Experts of a small language model.
Training: a variant of Muon for the experts, 8381 steps.
Below are experts of layer 2 (counted from 0) of a mixture-of-experts language model. Rows are named router (the router's row for the expert), up (a neuron's input weights, with its number) and show model dimensions 0-191. Each number is 50 + 10 x the weight over its row's rms, rounded and kept within 0 to 99.
Before each expert's rows: a language model's description of what the expert responds to. This comes from a sample of Wikipedia text that the model never trained on.

# expert 92
Pieces of non-English names and scripts, such as ch, yl, hy, non-Latin UTF-8 bytes, and IDs, e.g. Ch-ych-kan, Fran-che, Ευ-α.
router:45 57 59 48 63 43 55 56 53 39 36 36 51 62 35 37 52 41 63 54 37 59 63 48 51 38 36 36 38 62 63 59 64 45 59 41 41 49 42 35 48 37 43 62 41 53 44 52 46 39 60 37 63 63 50 55 39 62 53 38 35 47 46 38 46 59 46 52 56 44 63 36 58 65 51 56 41 36 61 51 52 43 64 56 54 43 61 57 37 38 39 42 58 55 61 46 47 53 55 56 46 35 36 41 45 34 58 37 53 34 62 55 56 57 52 56 64 56 47 49 64 63 62 55 62 49 37 39 43 64 62 63 35 60 60 37 57 64 36 36 44 57 47 66 44 55 39 53 64 65 51 35 38 36 36 65 56 61 34 36 60 66 42 63 64 45 61 62 64 54 60 60 60 53 50 63 50 62 61 43 56 54 62 36 54 42 35 65 49 51 64 41
up1:57 61 48 53 49 55 49 51 76 70 51 44 31 56 64 73 45 53 35 45 63 57 51 56 36 53 63 60 37 50 45 40 42 53 42 60 46 44 23 68 50 55 34 61 36 56 49 26 53 60 51 61 30 46 56 46 43 50 57 58 70 72 35 44 48 45 48 40 43 21 42 41 59 37 59 66 54 49 53 45 51 66 44 49 53 55 57 61 58 49 46 37 37 51 55 51 46 59 44 49 27 47 42 66 44 62 56 58 54 52 47 46 39 48 44 52 51 23 60 63 42 26 41 54 59 27 50 45 56 60 56 51 37 57 58 49 50 41 55 49 61 35 39 49 44 48 47 50 45 52 37 47 66 45 52 51 52 55 54 44 59 58 38 47 44 58 41 61 45 55 45 41 50 51 48 50 62 37 58 56 55 43 50 57 63 62 55 73 62 45 40 61
up2:46 42 43 44 31 41 50 36 45 60 56 58 62 48 32 56 30 44 62 48 64 42 47 44 44 47 57 64 50 63 49 50 50 59 72 54 67 47 46 48 58 58 53 33 58 52 57 56 45 44 60 49 38 61 59 64 60 30 39 45 42 53 61 56 51 36 35 47 46 58 33 47 56 55 53 40 50 54 56 50 50 46 41 34 62 50 50 59 63 56 56 61 59 35 52 46 54 51 43 66 38 45 65 48 55 60 66 41 37 56 57 37 47 49 46 57 58 57 55 40 47 39 44 37 56 63 55 61 62 52 51 40 54 51 38 60 47 44 66 64 63 44 52 46 57 45 54 47 62 18 38 54 58 63 55 40 65 47 72 50 77 55 36 46 38 49 58 45 51 44 41 56 46 40 61 40 53 37 34 70 54 34 43 73 51 36 73 31 44 59 47 60
up3:42 39 45 57 52 58 64 41 50 45 69 56 50 58 72 56 54 44 35 46 56 29 58 37 54 62 57 50 59 55 34 51 42 70 48 61 52 47 44 55 64 50 60 48 23 41 78 44 55 44 63 48 30 66 48 35 44 32 61 74 54 40 53 44 58 67 52 50 61 49 48 48 65 47 64 59 41 59 53 46 46 57 18 42 44 44 44 34 51 41 50 43 39 37 22 35 45 47 38 57 47 53 66 55 45 59 65 56 35 71 52 63 59 44 50 46 48 54 61 44 45 50 53 53 51 36 53 48 53 43 46 49 65 39 61 54 53 51 54 58 58 43 44 53 66 56 42 54 46 41 55 48 40 43 49 52 46 43 48 41 47 56 33 61 60 41 44 53 45 56 50 50 55 33 39 49 51 39 32 61 31 42 44 42 44 53 38 35 41 53 55 64

# expert 112
Opening pieces of proper names like New, San, Santa Fe, E-ze-kiel, and Thai-script letters in transliterated place-name tables.
router:45 60 57 56 64 41 62 57 52 38 37 37 56 65 36 35 46 38 58 56 38 59 61 52 52 36 38 35 38 61 61 59 64 49 60 41 40 46 44 35 49 35 45 63 42 52 45 50 46 38 59 37 63 63 44 53 40 64 53 37 36 46 50 37 49 58 58 57 57 43 63 37 58 66 43 58 41 37 60 51 51 41 63 57 55 39 62 56 36 37 40 42 59 54 58 48 44 45 57 46 46 36 37 38 40 38 58 36 54 37 62 55 52 49 57 59 64 54 51 50 63 63 64 47 62 55 39 41 45 64 64 62 35 62 62 38 54 64 37 35 47 57 49 63 50 51 35 49 62 63 60 35 35 37 36 64 62 62 36 36 58 65 41 64 63 46 58 61 63 61 53 60 61 53 46 64 43 59 61 38 60 48 61 37 49 45 37 63 49 51 62 39
up0:52 55 45 49 28 60 45 30 56 40 41 38 49 46 42 52 29 47 71 38 62 60 41 49 52 71 58 55 49 54 37 37 41 45 54 56 53 42 46 46 53 45 80 45 59 57 51 52 51 42 64 43 47 50 57 54 70 52 51 53 56 50 47 35 50 45 35 57 47 61 39 56 56 67 43 54 47 49 54 61 57 43 50 28 41 42 60 55 47 59 70 49 54 49 51 47 37 50 21 53 30 49 48 49 72 38 49 43 33 68 63 48 35 60 58 59 44 43 66 56 47 55 48 47 33 71 64 36 53 42 42 37 48 44 46 55 67 55 57 56 67 56 50 49 44 70 75 77 47 45 45 57 47 49 67 42 49 49 51 45 50 55 51 45 48 33 45 70 61 38 60 66 48 59 51 60 49 54 48 48 34 54 40 44 51 46 45 42 50 50 54 48
up1:63 50 42 57 66 44 58 44 35 48 52 47 51 58 39 46 62 56 66 57 36 32 32 57 57 50 57 32 42 50 59 56 41 44 55 61 64 34 65 55 39 58 50 60 42 39 53 50 53 56 67 45 42 42 35 49 38 42 68 39 46 51 62 64 49 65 55 60 44 60 59 46 33 45 62 56 37 53 52 72 44 53 43 41 41 62 47 70 50 61 52 32 53 34 46 54 52 38 56 43 55 39 52 50 52 52 53 58 40 64 47 49 41 48 38 40 44 50 67 71 50 52 45 46 31 53 56 38 63 60 43 58 58 64 55 34 40 46 65 61 37 70 52 47 48 52 54 64 38 35 64 42 47 46 50 37 49 60 50 54 53 57 38 49 52 39 54 32 30 63 34 49 51 54 59 51 37 27 46 31 63 62 59 41 60 57 61 42 54 70 36 56
up2:51 49 51 50 51 68 64 34 50 42 39 64 43 60 45 56 41 61 34 56 53 52 54 55 37 50 46 67 52 53 44 36 60 59 28 49 55 52 51 47 42 74 65 38 42 46 39 34 49 53 52 56 49 27 74 51 59 49 63 49 51 67 47 46 56 46 56 58 61 63 57 56 54 54 57 58 60 58 44 55 38 47 47 68 55 52 60 57 42 38 66 41 59 64 55 27 44 57 50 43 33 59 47 47 53 43 56 50 48 61 46 64 63 45 57 36 49 37 44 29 51 41 45 52 44 55 29 56 49 32 32 54 62 50 39 39 59 57 65 42 31 53 57 44 51 66 51 51 59 57 65 48 42 78 56 44 47 42 67 41 44 51 44 47 40 43 53 49 47 73 47 34 47 49 66 52 38 63 68 49 40 40 48 47 66 56 60 46 64 62 39 66

# expert 69
Word-internal pieces like ally, ly, so, or after prefixes (Rally, obsolete, Marilyn), plus prepositions such as for, after, during, under.
router:54 55 55 49 64 45 62 53 54 43 36 35 45 65 37 35 51 45 58 64 41 60 60 53 47 39 36 34 36 62 63 59 65 52 55 39 38 46 57 38 59 35 41 63 51 53 46 53 48 36 60 40 64 63 53 57 44 62 46 37 36 45 51 38 42 53 52 54 55 47 64 34 57 65 49 56 42 35 60 40 47 43 63 54 61 38 62 48 36 36 42 43 62 54 56 48 52 57 59 51 42 38 35 37 44 38 60 37 60 36 64 54 51 59 47 59 66 60 57 47 64 61 62 43 63 52 39 36 45 62 61 62 36 62 62 39 55 64 36 36 52 56 57 66 48 55 38 52 65 62 49 36 36 40 36 66 60 59 35 37 57 64 45 66 62 57 60 64 63 58 50 61 58 44 51 63 55 62 56 43 59 50 64 36 57 48 36 64 54 48 63 40
up0:46 56 47 49 51 61 60 53 54 58 50 56 49 51 48 46 42 50 55 49 49 40 58 48 64 57 54 39 51 55 56 60 62 57 61 47 58 30 43 48 45 43 49 64 53 51 35 60 54 41 49 60 46 45 49 54 64 52 52 58 56 51 58 53 57 53 55 48 48 16 45 42 48 52 54 60 52 40 47 31 56 49 54 48 58 55 28 69 39 58 48 57 55 26 83 80 65 57 40 62 57 59 60 51 49 68 41 47 39 36 58 39 56 52 52 42 54 58 46 52 48 38 62 49 46 49 35 69 50 58 42 52 59 68 54 49 51 45 37 61 34 44 49 45 47 47 52 66 49 54 59 33 43 71 50 30 44 40 58 44 67 51 52 42 31 48 62 46 46 32 48 44 74 29 31 50 33 38 43 40 59 53 71 51 39 37 54 47 33 45 56 49
up1:38 37 50 57 53 41 36 58 45 43 37 46 42 63 62 61 51 53 41 50 60 55 32 43 52 58 49 50 59 50 56 32 46 65 65 51 34 45 27 64 57 46 32 61 38 46 48 57 68 41 54 51 45 57 42 45 44 50 48 53 68 56 63 52 55 54 41 41 38 52 36 56 40 52 55 37 37 59 62 48 73 45 48 57 40 68 64 60 53 44 43 51 59 57 71 41 35 63 36 48 40 43 46 51 57 59 65 61 55 48 50 38 69 56 49 42 50 28 72 62 46 63 49 48 47 34 43 61 44 55 53 33 39 27 58 53 44 50 61 47 43 54 45 53 47 33 56 50 61 58 36 36 58 54 61 48 38 42 62 47 64 53 46 49 51 43 37 49 72 54 44 45 28 45 60 47 49 39 47 37 46 39 36 63 46 32 38 48 71 60 51 52
up2:54 43 48 40 56 55 38 60 44 55 47 48 58 55 58 45 45 39 56 48 62 54 51 47 65 46 53 45 57 61 36 65 53 42 65 53 57 65 52 41 51 49 55 58 24 61 55 58 51 43 28 51 52 54 58 63 64 65 40 56 67 41 60 61 36 51 30 47 52 49 61 48 49 37 48 46 44 55 28 56 31 40 53 56 34 53 47 38 41 58 79 44 53 64 44 58 64 65 44 45 45 42 52 29 47 43 46 49 52 50 44 69 44 34 65 61 48 59 36 35 57 31 44 45 60 37 56 67 60 52 52 42 51 51 57 58 53 55 51 46 46 32 52 53 59 46 49 56 47 56 33 48 33 43 43 49 50 32 44 59 55 40 43 43 45 55 40 44 51 46 60 58 36 57 60 53 27 12 55 44 49 68 59 52 54 35 47 71 60 52 47 43

# expert 118
Early syllable pieces of words and names, like ear in Pearson, Dearborn, earlier, ater in Waterford, plus back, Black, Red.
router:52 60 53 59 61 41 59 57 47 36 39 40 44 63 38 36 53 41 65 53 38 62 59 48 45 42 37 39 36 62 62 59 63 53 58 41 38 43 57 37 59 37 40 65 45 57 50 58 43 38 60 40 62 61 44 57 41 56 53 38 36 41 59 37 45 58 57 52 57 44 63 38 63 62 45 56 41 37 61 38 46 38 64 56 62 42 62 53 37 41 39 45 57 63 59 49 48 48 63 39 47 40 37 40 41 40 60 37 59 38 63 51 60 48 54 51 63 50 64 49 65 62 64 39 60 45 39 38 40 63 63 65 37 58 60 38 54 63 37 36 53 60 55 62 37 46 39 52 63 63 57 37 38 39 38 64 59 64 37 36 59 64 43 62 63 61 59 61 61 63 51 61 59 44 47 63 53 61 59 42 55 53 60 38 51 54 37 63 39 51 63 38
up1:46 57 62 50 59 56 65 44 47 53 43 80 46 59 47 43 54 54 36 62 45 41 54 47 55 38 55 50 70 21 67 59 53 58 37 58 64 54 37 53 43 58 41 48 55 59 46 69 42 39 50 57 64 54 35 58 56 21 36 49 49 64 49 43 59 57 36 42 52 60 37 50 67 45 61 45 47 45 46 61 37 38 40 58 29 51 43 55 48 58 65 56 61 43 52 20 49 41 45 48 40 47 61 72 70 44 38 55 41 59 39 64 49 58 55 63 43 39 63 58 38 54 52 51 41 53 44 39 59 49 59 38 63 53 40 48 43 58 51 54 52 41 57 37 56 68 48 43 44 54 24 33 51 59 57 49 55 38 38 48 45 48 45 38 51 49 64 51 32 65 54 39 46 44 61 46 53 49 59 52 55 44 50 37 33 43 41 37 45 41 51 54
up2:61 41 49 44 59 61 59 59 66 71 65 61 56 57 51 54 49 44 42 44 54 56 47 57 48 50 47 41 66 49 57 29 58 37 60 42 65 70 50 53 53 57 60 53 46 54 65 48 46 45 16 70 49 48 43 72 40 52 58 59 68 48 48 47 42 50 57 65 56 69 62 60 48 61 39 41 48 54 48 56 49 68 46 56 25 43 43 58 57 45 56 58 71 50 31 43 46 42 39 51 53 55 41 54 57 59 49 41 34 47 58 54 32 51 29 36 52 55 35 57 46 44 42 52 40 46 57 49 25 45 23 55 55 44 45 47 41 44 51 44 45 47 57 44 50 43 52 47 43 37 51 65 54 50 53 33 49 43 54 48 47 34 35 59 43 68 53 49 49 46 43 52 35 44 53 35 41 37 49 72 52 37 52 52 71 33 44 63 58 55 48 43
up3:58 63 38 31 62 51 52 38 30 66 73 51 39 34 62 58 58 54 45 37 51 41 43 48 63 67 50 53 39 38 39 53 49 50 60 65 46 50 56 42 53 58 47 47 53 56 51 61 40 59 44 43 52 38 72 44 89 27 46 54 45 39 50 61 51 64 42 47 44 55 49 51 53 42 51 49 65 64 42 66 47 61 42 55 40 49 55 51 57 57 59 53 56 44 62 40 73 49 40 49 59 40 53 68 61 46 45 35 38 50 39 50 53 51 56 60 53 43 56 48 43 40 48 41 51 56 50 37 67 51 50 47 56 32 38 37 26 41 56 47 52 56 47 53 52 50 40 42 57 30 29 47 42 57 45 53 56 47 58 49 56 55 48 48 64 36 46 52 36 40 53 27 56 72 47 56 44 50 26 59 67 50 44 45 68 61 56 48 50 46 56 62

# expert 79
The third digit of four-digit years after 19, mostly 8, e.g. 1986–87, 1983, 1958, in sports and career tables.
router:51 63 42 59 61 57 47 59 58 58 39 37 37 60 38 38 61 56 56 47 37 63 63 38 52 39 36 52 40 60 56 35 62 55 41 58 53 46 41 42 60 40 61 62 58 42 53 59 43 41 61 38 46 49 42 35 40 63 53 38 40 43 51 35 40 53 60 58 54 52 65 38 46 63 52 59 38 37 40 58 46 37 65 38 62 58 61 62 35 48 59 37 51 55 44 64 62 62 60 63 41 38 47 46 64 47 37 35 61 35 42 44 59 53 53 63 65 45 61 37 67 62 56 49 58 53 39 55 39 60 61 58 39 65 59 60 61 63 43 37 36 55 61 63 43 41 52 60 65 62 35 39 38 52 34 66 43 61 34 37 45 50 55 61 61 43 65 63 60 50 40 42 44 57 62 61 60 52 42 50 39 51 52 37 43 42 35 54 37 50 64 61
up1:47 46 40 38 65 58 37 45 48 59 50 51 59 74 63 48 44 50 58 67 59 57 42 47 75 53 55 49 43 60 49 49 50 56 44 57 57 47 45 56 37 52 54 48 55 61 50 56 37 52 57 44 41 36 58 55 44 51 77 62 64 82 47 58 29 53 63 36 49 28 60 47 60 44 57 65 45 50 50 61 46 44 42 48 33 61 51 58 56 57 45 54 67 57 42 59 44 43 50 58 57 37 55 44 49 64 40 54 48 46 53 56 42 40 35 46 51 42 51 47 51 59 57 44 71 41 43 51 45 41 46 53 59 20 44 53 47 58 32 48 64 71 53 58 41 58 56 45 57 55 59 53 50 32 47 57 45 44 38 39 50 64 42 33 52 43 75 29 41 51 33 40 57 43 43 29 57 51 54 40 49 64 43 51 62 43 41 37 29 51 47 40
up2:44 41 38 48 44 51 51 69 53 40 40 48 66 49 52 44 39 48 63 49 49 61 53 59 49 48 47 57 42 50 38 49 64 48 67 53 40 46 63 47 46 54 41 41 64 53 57 34 49 58 48 60 58 74 44 38 31 56 60 40 57 52 64 60 43 63 43 67 40 66 42 36 46 51 26 57 58 77 42 52 29 51 52 52 49 70 48 63 61 78 50 51 57 53 56 41 55 33 40 47 57 50 62 47 58 30 42 30 58 50 44 43 58 57 34 49 60 52 41 34 48 61 51 44 65 79 56 37 53 55 54 52 43 51 52 52 48 47 61 59 59 61 52 55 48 60 42 41 43 38 42 55 41 39 39 52 39 53 30 55 50 57 36 48 54 51 44 41 43 59 51 50 42 39 36 66 50 42 63 55 47 33 45 45 53 54 72 69 44 64 55 40
up3:50 52 47 44 58 73 34 51 39 55 68 64 78 61 37 42 47 39 59 54 48 56 50 52 47 48 60 47 50 70 71 50 51 43 47 53 52 38 38 55 50 48 35 43 55 52 43 44 54 40 52 75 43 52 61 57 66 65 34 47 61 42 56 72 59 48 44 48 64 45 49 67 42 33 49 67 46 79 44 45 47 43 56 36 45 47 50 42 47 45 41 58 59 41 33 57 29 49 44 50 42 70 54 62 48 50 56 62 60 66 59 50 47 44 46 54 36 51 64 63 61 61 68 55 34 60 63 66 44 59 46 41 47 49 41 39 48 46 54 55 52 55 58 53 44 41 61 31 38 44 58 39 55 54 66 40 45 38 67 57 33 60 47 52 59 46 44 41 53 37 66 38 42 68 52 57 54 46 36 44 39 50 53 46 46 47 35 49 51 39 42 64

# expert 87
The word do as auxiliary or Portuguese preposition (do not, Ribas do Rio), plus prime marks and stray pieces like al.
router:56 56 53 55 65 51 64 45 59 36 31 41 45 63 37 34 53 45 50 60 38 66 60 54 55 36 36 43 41 63 60 58 61 49 59 40 42 42 52 37 58 37 40 58 50 59 50 60 44 39 62 40 62 64 45 60 47 57 45 37 38 38 58 35 40 59 50 49 61 47 61 37 64 56 50 58 49 39 55 52 55 39 63 48 56 39 61 49 35 38 40 40 51 63 57 44 43 56 51 46 42 39 36 40 43 46 59 38 54 37 62 60 62 53 56 60 62 43 60 57 69 63 61 43 63 56 39 39 47 59 61 57 34 63 65 42 54 62 35 36 44 53 59 66 38 60 43 49 63 61 50 37 37 36 39 65 61 60 36 35 58 65 40 64 63 58 64 63 58 58 50 60 61 46 43 61 45 61 61 41 53 51 64 34 57 50 36 61 34 46 60 43
up5:50 54 43 58 38 55 67 56 52 63 42 39 54 47 63 58 50 50 48 40 34 52 38 46 64 52 50 43 39 34 43 48 51 46 45 55 49 58 55 49 42 44 49 53 70 49 53 40 48 58 66 32 54 42 49 53 77 53 38 72 50 61 55 64 54 76 53 64 57 35 33 48 51 73 53 46 51 42 28 54 53 42 52 42 54 45 40 68 36 44 57 49 57 58 42 46 52 49 43 38 59 27 55 56 53 52 37 54 79 42 48 53 62 46 55 67 37 57 43 39 47 36 53 43 48 56 43 35 52 48 58 62 51 69 61 57 47 43 52 67 61 49 44 38 62 55 50 56 45 61 53 52 31 56 56 43 57 27 52 41 51 28 48 63 60 53 35 44 56 42 54 39 52 66 34 39 66 42 55 64 48 53 63 46 67 55 53 36 39 61 38 42
up6:42 65 51 50 45 43 62 67 56 50 48 54 59 52 49 44 54 31 43 41 43 37 74 41 38 57 64 64 57 41 51 76 54 50 55 49 42 55 42 47 53 59 41 35 52 37 53 55 53 53 58 49 46 48 48 45 52 47 70 44 55 51 59 50 59 41 60 46 48 62 42 35 49 47 68 41 58 50 60 56 32 39 65 50 43 42 52 50 59 51 49 46 44 30 52 53 31 54 49 60 47 54 63 58 71 39 45 28 62 52 35 59 66 43 57 77 50 39 29 38 38 46 43 41 39 33 56 55 47 49 42 29 55 38 48 59 51 46 65 55 38 48 54 52 65 57 54 66 48 49 23 60 40 54 45 45 55 40 67 60 68 47 69 43 48 46 50 50 56 55 43 60 23 41 57 52 41 48 49 51 55 47 52 57 50 52 48 56 38 85 54 46
up7:59 52 50 28 47 37 40 47 54 66 66 65 53 46 51 57 43 35 48 48 56 44 51 35 49 55 41 71 51 48 58 59 48 56 38 37 65 65 47 46 57 58 23 53 57 67 49 55 44 52 44 50 41 59 61 10 53 59 43 53 56 57 37 67 44 32 43 51 50 30 53 47 62 42 43 43 24 49 54 54 34 38 52 47 29 56 53 48 55 47 68 47 33 49 66 43 55 31 57 55 48 41 54 69 41 51 49 57 67 42 47 48 42 39 59 30 42 39 52 65 48 52 39 39 44 48 68 59 55 49 40 46 55 36 50 54 41 50 43 60 76 55 35 47 63 45 50 62 51 52 63 50 46 42 44 55 56 30 43 56 41 53 59 53 49 55 53 54 63 45 42 54 50 43 53 42 46 52 39 67 55 25 46 50 58 43 58 45 41 53 50 50

# expert 61
Noun pieces and whole nouns completing a phrase, such as en-force, chief, out, steam-ship, game, station, series, plus Thai script pieces.
router:47 54 51 57 65 39 61 56 47 41 37 35 39 64 33 36 55 46 59 48 38 60 62 54 46 36 36 36 37 62 59 58 66 45 59 40 35 48 51 36 57 35 50 59 47 54 54 52 49 36 63 37 63 62 48 51 42 60 48 37 35 42 50 36 45 54 57 52 58 46 62 36 59 65 50 52 47 37 64 44 50 44 63 58 61 41 61 45 36 36 43 48 56 54 58 45 50 52 56 42 45 38 34 39 41 36 59 35 53 37 61 55 54 48 53 55 65 53 59 52 63 62 62 50 62 46 38 45 47 65 64 63 37 62 64 37 53 66 36 36 50 54 46 64 52 48 35 53 64 65 55 36 41 36 36 64 61 63 36 35 58 64 47 63 63 57 61 64 62 58 51 64 62 45 48 67 52 59 62 43 58 55 65 35 50 52 37 63 46 49 62 41
up3:47 47 29 58 43 47 43 58 39 65 54 59 56 48 53 69 51 41 54 60 56 59 43 58 60 61 45 50 62 43 61 53 50 54 26 40 51 44 13 49 54 51 43 65 60 47 72 49 41 52 43 45 45 29 47 58 65 42 48 67 63 56 44 40 47 55 42 71 43 53 51 51 46 50 40 35 30 56 44 44 60 51 48 59 62 52 29 50 48 47 59 50 54 60 52 50 58 50 60 44 47 45 47 38 52 54 40 64 49 45 60 47 49 36 29 59 26 46 34 55 61 39 40 48 52 50 39 60 59 45 46 48 57 39 40 64 55 58 50 49 44 49 35 55 38 41 49 54 45 48 49 49 33 42 56 43 62 54 70 34 28 49 57 62 60 55 37 54 62 69 51 16 45 36 56 54 50 59 28 51 56 50 43 64 50 43 55 49 58 36 47 62
up4:53 34 64 50 36 42 43 50 57 75 49 65 47 44 44 45 53 44 68 60 43 46 64 69 65 58 55 31 62 37 59 52 51 63 47 51 51 42 60 45 35 50 38 49 50 36 67 51 37 63 46 71 46 51 36 52 55 63 28 39 48 65 61 53 59 35 39 70 65 51 58 43 36 44 59 48 51 54 52 63 61 53 50 46 46 44 53 46 40 71 38 34 37 24 46 47 49 52 61 57 40 48 52 55 67 51 70 42 38 41 48 47 39 50 67 40 42 53 41 36 40 63 49 48 45 50 45 49 57 63 29 33 36 62 58 49 46 25 57 48 39 40 47 50 39 58 73 52 60 46 43 59 37 50 56 53 52 54 74 54 51 53 51 47 51 51 46 54 49 36 49 38 46 57 52 54 45 54 41 53 54 56 51 52 55 45 43 76 43 49 49 42
up5:38 24 55 37 30 61 36 70 67 62 54 58 50 37 49 69 42 46 51 53 42 58 41 41 55 57 71 68 60 50 52 44 33 44 40 68 67 37 55 56 43 54 52 36 59 50 42 44 57 50 50 48 37 49 45 53 55 68 63 55 53 46 50 54 50 58 48 48 55 51 57 55 37 44 46 42 51 61 34 45 48 33 49 30 53 53 56 49 64 61 39 60 59 42 51 56 60 48 52 36 48 53 66 65 48 61 43 74 51 54 42 47 54 52 43 57 35 37 35 47 55 55 43 59 34 40 39 50 56 47 58 44 47 54 45 63 56 43 58 55 49 51 42 28 66 69 47 48 55 46 44 43 40 70 45 47 31 35 60 63 49 64 63 31 41 42 50 49 47 58 57 39 35 55 40 34 55 53 60 50 41 72 45 46 50 54 50 28 41 56 37 68

# expert 70
Language names like Tamil and Telugu in Indian filmographies, plus miscellaneous words like during, against, Happy, DF.
router:48 55 53 57 64 41 62 53 55 50 35 36 47 66 37 36 54 44 54 55 39 63 63 45 43 39 36 36 37 60 55 55 66 49 57 41 38 49 49 36 60 35 42 60 43 56 50 58 50 37 54 36 67 62 51 54 43 64 51 35 36 46 56 34 46 59 52 53 62 47 65 35 61 66 46 59 44 37 63 41 52 40 65 49 62 41 63 58 34 36 43 44 60 48 60 53 48 55 53 51 44 37 35 42 44 35 57 36 57 33 61 50 48 48 55 56 63 53 54 44 64 63 65 49 62 50 46 46 45 63 65 65 39 62 63 38 55 66 34 35 41 56 51 63 48 50 38 59 65 64 50 36 39 37 34 65 60 61 35 37 57 64 40 59 60 61 56 60 65 60 48 62 58 45 52 61 51 62 56 48 58 47 64 36 48 49 36 66 50 43 60 37
up1:48 60 47 51 50 56 38 51 46 40 53 57 36 49 62 37 51 47 44 46 63 46 38 78 58 38 59 52 39 38 69 34 46 41 59 37 37 56 57 50 59 69 68 35 52 45 42 44 51 49 30 47 44 55 34 47 40 43 57 43 41 60 38 45 49 53 53 28 50 59 48 57 56 61 56 47 56 53 44 52 51 46 59 52 63 49 49 41 58 44 45 49 27 38 67 65 57 53 39 46 67 51 59 61 53 44 47 47 45 58 47 55 22 69 62 22 47 61 54 56 47 43 35 62 49 43 57 48 54 46 54 52 27 39 41 49 46 54 52 51 46 59 44 37 58 33 68 38 52 43 56 37 60 52 38 49 63 39 49 60 45 71 42 57 59 61 31 45 41 44 68 46 60 59 48 40 41 58 39 50 56 59 61 43 26 65 64 52 55 43 52 58
up2:41 28 34 47 51 33 43 45 49 51 50 53 49 56 44 57 50 43 70 56 44 31 48 76 47 50 43 26 33 63 42 59 54 42 58 60 34 62 63 42 50 55 48 44 51 50 37 26 60 49 25 46 60 57 36 45 45 47 52 38 44 70 46 48 52 51 47 54 41 48 62 51 41 58 43 56 51 54 37 50 53 54 45 35 43 51 51 51 50 52 64 62 38 62 50 68 40 57 74 49 50 37 49 38 58 38 43 40 62 71 62 57 45 70 43 47 56 56 58 38 49 40 48 46 56 52 46 35 30 34 57 57 38 29 50 51 68 56 50 43 38 53 30 49 37 54 57 64 59 51 57 48 48 53 48 51 49 56 51 65 45 50 64 47 60 41 48 54 54 53 49 34 20 42 57 32 44 59 45 56 49 31 39 60 46 41 48 50 56 53 43 63
up3:45 44 22 48 58 52 60 58 40 59 45 46 44 50 54 57 60 52 48 34 30 47 60 60 48 53 55 62 60 20 51 54 52 58 51 49 52 54 56 54 51 51 53 63 37 64 43 60 50 62 44 45 57 51 56 54 57 45 39 41 39 62 54 43 44 53 37 60 44 62 43 50 60 66 56 61 50 46 49 54 62 56 36 59 52 48 44 34 54 44 78 58 53 35 57 43 42 39 48 44 30 48 51 64 68 45 49 43 44 64 36 47 42 58 51 44 48 43 30 69 50 48 39 32 56 47 51 42 15 48 59 52 47 64 52 32 47 49 48 46 41 66 52 47 41 26 51 52 53 52 55 47 61 54 57 53 69 58 51 43 60 49 50 57 48 34 51 46 38 47 33 57 43 32 48 66 56 53 35 63 76 43 32 41 39 71 56 51 50 56 56 35

# expert 115
A, an, the after verbs like was or is, plus verb endings -ing and -ed and past participles, e.g. hit a, simulcasting, named.
router:50 53 50 42 62 51 57 57 52 36 41 38 42 56 32 33 67 63 53 56 53 61 59 44 46 45 39 41 38 65 40 51 62 51 51 48 37 34 61 36 57 36 57 63 47 54 59 55 39 38 40 40 59 63 60 47 52 42 55 43 37 40 58 40 38 53 57 59 59 54 62 35 59 65 45 52 61 38 63 37 49 44 62 40 61 38 57 59 38 37 35 58 53 48 39 51 45 55 48 40 57 48 40 47 40 43 52 39 39 42 63 61 66 64 58 37 62 53 65 49 60 64 68 43 48 37 44 34 47 65 57 64 45 61 56 38 43 61 37 38 51 67 39 60 51 37 39 58 64 62 39 40 41 36 38 63 50 61 39 38 54 66 56 60 59 60 70 61 62 59 44 59 62 42 50 57 51 61 62 47 45 69 54 36 57 62 38 58 58 37 57 43
up4:52 34 59 47 32 62 73 53 47 53 30 50 53 63 60 45 64 38 53 71 38 48 46 40 50 55 49 52 50 58 49 45 39 66 32 49 49 63 36 39 44 40 32 40 57 46 55 53 60 59 57 35 48 39 37 58 38 43 81 44 62 49 54 48 68 63 36 49 52 55 50 68 43 43 45 57 58 56 45 61 63 54 47 52 44 62 45 38 59 50 57 65 46 68 43 63 62 39 55 64 57 40 54 44 48 49 45 57 51 61 48 44 28 57 56 68 44 45 42 53 32 36 46 53 52 40 49 53 50 47 53 59 51 54 46 22 40 53 59 55 53 35 53 38 57 55 70 55 44 38 45 46 54 44 48 55 55 55 47 58 28 52 58 55 37 59 66 61 63 54 55 46 40 37 59 52 42 67 46 46 33 54 44 44 59 28 59 67 36 44 46 70
up5:42 61 61 62 30 54 41 65 57 52 57 63 56 28 59 64 41 64 50 42 45 38 67 52 58 53 54 61 38 47 63 42 44 41 46 57 48 73 43 55 55 48 49 55 43 52 31 33 44 55 53 55 38 47 48 42 35 51 28 38 36 51 34 49 47 66 54 51 44 51 45 59 28 55 40 60 59 53 59 55 35 50 61 68 41 69 45 42 52 53 58 50 50 42 55 51 64 49 48 50 50 47 57 40 55 53 49 60 60 40 51 57 58 37 59 48 43 56 45 39 31 51 48 66 55 64 34 48 54 56 27 46 51 59 58 54 37 51 53 47 58 35 65 52 56 35 27 45 70 61 56 48 41 54 63 53 72 58 63 37 53 39 45 35 41 41 46 51 59 44 58 40 58 68 46 57 49 45 53 47 63 49 67 45 31 44 59 37 48 63 38 29
up6:45 36 46 61 48 55 35 38 59 70 83 46 57 39 45 50 46 63 48 43 55 54 55 47 42 48 57 53 40 44 76 49 51 41 37 40 58 37 52 65 56 61 53 51 52 60 34 45 50 52 61 46 61 45 61 64 65 47 38 46 40 59 52 57 57 62 58 48 55 43 37 47 47 40 59 51 53 58 41 58 55 31 40 57 59 59 52 38 48 42 59 57 54 59 48 56 67 46 53 48 49 66 58 38 72 60 55 55 64 36 46 58 38 56 68 50 54 57 37 49 47 42 36 43 57 77 73 41 52 40 56 34 42 50 37 40 60 45 38 45 31 55 47 39 37 48 49 26 43 52 45 60 45 57 42 49 57 49 46 48 37 48 66 75 56 70 24 51 36 49 57 57 40 57 36 51 46 54 48 54 42 58 57 49 42 45 54 51 32 43 48 64